Below are experts of layer 4 (counted from 0) of a mixture-of-experts language model. Rows are named router (the router's row for the expert), gate (a neuron's input weights, with its number), up (a neuron's input weights, with its number), down (a neuron's output weights, with its number) and show model dimensions 0-255. Each number is 128 + 24 x the weight over its row's rms, rounded and kept within 0 to 255. Numbers have three digits each.
Before each expert's rows: a language model's description of what the expert responds to; "gets" lists some tokens that make up at least twice as much of what it gets as of all text. This comes from a sample of Wikipedia text that the model never trained on. Tokens count by the router's weight.

# expert 18
Description: Commas, colons, the. Commas ending clauses or list items, colons, closing parentheses, and the article the starting noun phrases.
gets: ",", " the", ":", ")", " a", ";"
router:137109164147117110120114151169135155089161102143144174122164146112108144163129115091142145130153120094115159096145149117131153106113088095136144134097170094164142136160106097149148102131101146176121125179129153138112123165141103176121126145135139103130144108137138154181131137139115100135098115101112132146106129085129109136138098161094131185093126144080091103112138163119104096157147107149104123136163134139100131151130101057092110123098141087161081123118114101137144094106098142144115170123114134136139098103172113165190092102136160157120136145140163162106144110092107114142117135129153120133122150131077094140121100160148161125110133140146109125115106164136122128105136132096116091144119130100137079117141126112103097123133107104140132144137147160091152146105151096
gate0:161115135110128152110161094208137103141132138105177100166116100133127096116110107119090112176069082122155144147103130132144129144123128125162117163136118120109114137139123128100130138126102096146161104073137165097118117116135122174160127101147113117127121117097108188118105138074122133144162120157112150107122082095102176136134097129134100156076118153173120112125091141139119098106145120163121149125122083156124120101132134163144144143130133140114153148155140084145112110184125132147122117157119103138091121103101115192090104149132140119133112148144154142139080141053104103153088114123141117142152157117147096136123105151113140130122117130171111134104134115104142087144129082111142109140134127142120109128115138138124117127119171146089109171120134137148151082109141128
up0:099136124145097144163147119137145125095154156104119110143153131122151146172147129149092099135151130156102114134129124104158104120116134106165101119108170123159157097136160084085145152097135111123138167161096118139061150142112164119155090116099131136127097140125133093124162106133070086155100112158104182133132082150118130132152138095121141163111082120133154132123108133068143116145157133121083138109113110115158115128137113148158121092122097171142175125115126154119106127103115116135127123150133060123130125152081154135111172110145145137089111127145117138089143086139134125136135119085173126100156149146118138158152137099115106113136133093158127140136156105147101140100120090147140113101154135126144116138136072090151110123147144095180110143144129127107137070172132133
down0:116096128153125114120113144154112131140129139115111128096154075130122147143110116151133095129124063153107152168112140063113157094119126149130110125133129112135078082121157143148113119089140121164139110113157127131125159148136161121162153085121180133156143113111096102149156170076128150149156113111146135119115120156144159167104173125123114097112118136099169175106102127185179119094117107163124119162118149090148114136108148109086125141119170133112156109129126121136134142117132119132138111134103100153094138130176125110105108106126077110133140084101125126148122097149122107142122145155120107130141136099145120162111161111139135157186166178108149142099138105139078095142118162162138133120102106150110152129145140144109080132085153160106127148144089085137115128094114154

# expert 15
Description: Determiners and possessives. The word the, possessive 's, and possessive pronouns his, her, their after prepositions, as in the band's, of the, an early.
gets: " the", "'s", " The", "-", " his", " an"
router:149108166154111125112098125150086168132163108158148164093170148102112141151125101137155137149151096100119110091138131094131171111098102108161152112085167117157152134142113090157150094098102162141121088148121158122097111148154094128110127157142125114126157144151140139164165138155142094165109112109091144139105153090111117143112125163126167151089105166098108091103147129114121088102162119145090123137160153138104122150109102145100106104089114115158145103107150090145091094092122148140141147114104135145115117131113129172161109111126165145096158138151136164108156105093090130139108153155153119114130161113105108164111113169162129129104100116156140107105100134114114096148109151084112111152151106103141094096149140107110140115107118100145124159110150147094170124117154109
gate0:126069138104126135117133149113138099101132135164176162083171122131124103160117100118104124107087146094102115128139149176163125183132158132093116144121113110131149137156127123140109120170136178167113145121139115106106122099136125146139138128131098129098141145110107118164143150079152082116138141123134150147127105131153115168112127153124109136145087131134099102102121087054096098103116130173105132132127149128152125091137141127127123115112117131076133150156113165148105171125109154145143165132125165124103125127133173181180131157100115114162148089116134117084109105090135145154118130085104143115127120124138103107126070073131099155154136107118146113118125132172152122105107137143116150100149140130166117095144179140138115114070113114167133112112151143110166131125137164
up0:105121125110141112115138112176104133109136166117120117134114103112152115161136104122154171151098176142120149165149113143119131116154096131097134113150134152136122132117146146131049140108162182158112126139135135143104140133172112110127137130128112148109168158105129111114158116125102088154132155142118146116131167134187140108124092126143116105133165163122155109163137137138133162113115114154138103130110111134169134161129094120133137141140106101178146125166134165152115124114156146114163111134121089180132184139117181142137108164104116062121148139102143157160108108136142147115119128143137168120091119135112164108106078129127074151129132155138106066131117123102189145152092125143117175158132164139148104148129155116144138097114151121171100176127085125132153150112104152
down0:066107148127146120118131156127122150119180115099141142110165145133133163096151139171165125126103097144134126148096135102108112135126109150135155158135140145118139099073104113114120130059096107170132109137135122142114123142141125146136156091118079130162152146138103160108125157089158136072175151181096147095153083136099144157167109129106146151131108137088122123128094139140128142146126155138118119148096138173168154116128099137115149132087128119159130154144133146151105163102147142113160143115136132154117131115118117083107126113131115170120124151118195106159112130129156106095119133149096189086078089119126105145156128182122108144143098111141076145116158124119122096165116105094162113111125182115124100121112112125124123111111125147140131092124105135091116113155120141

# expert 12
Description: Table pipes, sentence ends. Pipe separators between table cells, sentence-final periods, semicolons, and section heading markers like == and ===.
gets: " |", ".", "|", ".\n\n", ";", "\n"
router:128103167149102122135109125170122200118160101169122121108160132133118120190132119115146129147137130095157109118120130104122134116111085102130148157082156115134175136149124121136145106093128140161079087131111133141135132150119116148131128136151175134135113131135130147167126137116126092160112086112126152126126162118087141143093136169099186157133135142130108103089137159109107126129149140154109127154186140136099117124127110099091094107083154123155151098142178112132117119091140172123119129133102093124126101095168159156167111077140130121114160195150133166118144112125111155130088129139124142131169173097110126144121111147126126146116106157143135107112119146140104117141111141124102090125161121101136122121128128105119121114065136111136093156075205142115154147123127105
gate0:151091123123103134141124097143162093130136121126113101141121088145147127123145099117106102125139181110099110113115088121113141106135123103111136119167106115099101118114103106110124136157133159099152116079098102157125088139117155132142140152180137123165096090134132142149113098139136114106111138089130136114124190109162164101122110155091158150097153151101126114165114096112163110129098150131131148147102161165163156072113124097120113151152123120160156096131118107149100132137147103150134129169163119108159166180151130124139091128102117129112120134137131150176138103126160110086148100156134073104091148106109119130116144129116150155108159135103127104147146130154155127147159083121152062113103113088120176141098164141096168151095119125177107108116109152108117162121140144
up0:130123129120113110167150139109096106133121135126150143105096176166140090161130144089138109122144126085129123102098163132142112125147141152175139146165113141137118100116130158138107159139111145113114184134117104157113183165140158125114087116130138117145112086109129138114078156129098113132175119139149139109095109109141105120182139133129143162130153077103107134123128104147115106110154104120079105118163079131161093119127136140155135141120090157127138118150166136150147170138127144118135100139098119161107087145137091132149105118151145130130164098146131158080106095159121129140193088132123107130087116126112123121131122130117099122153110065176117078149165161173090124134150154112132129134152130134136164120108143141151159155171081128132165098090143128150173115128132129
down0:097131113112118156087104127113086128111127142131115128138104129111122158120124174125095145133121106110107082099149134125115110151118089143151124103121158097143143133101152124111140134146104120133180145116107119140112120161145137109085109158148106158133132098098106173100146123135168090161112115092138138122104057137116072099173128145152110094137101145142145114166144100126149158130103117092135122109120140096160145142140144161130124075115157151130140138115085144096090142179143107162164127111110146144144154122130136126106115146148099136122075104106129096117121110143128158174144154156108138116162150096094161126149132173143133128142179152143109109090136115138118108136157177173158130100132115090131150118121127134116111152170150067090091140195136115132102157143100149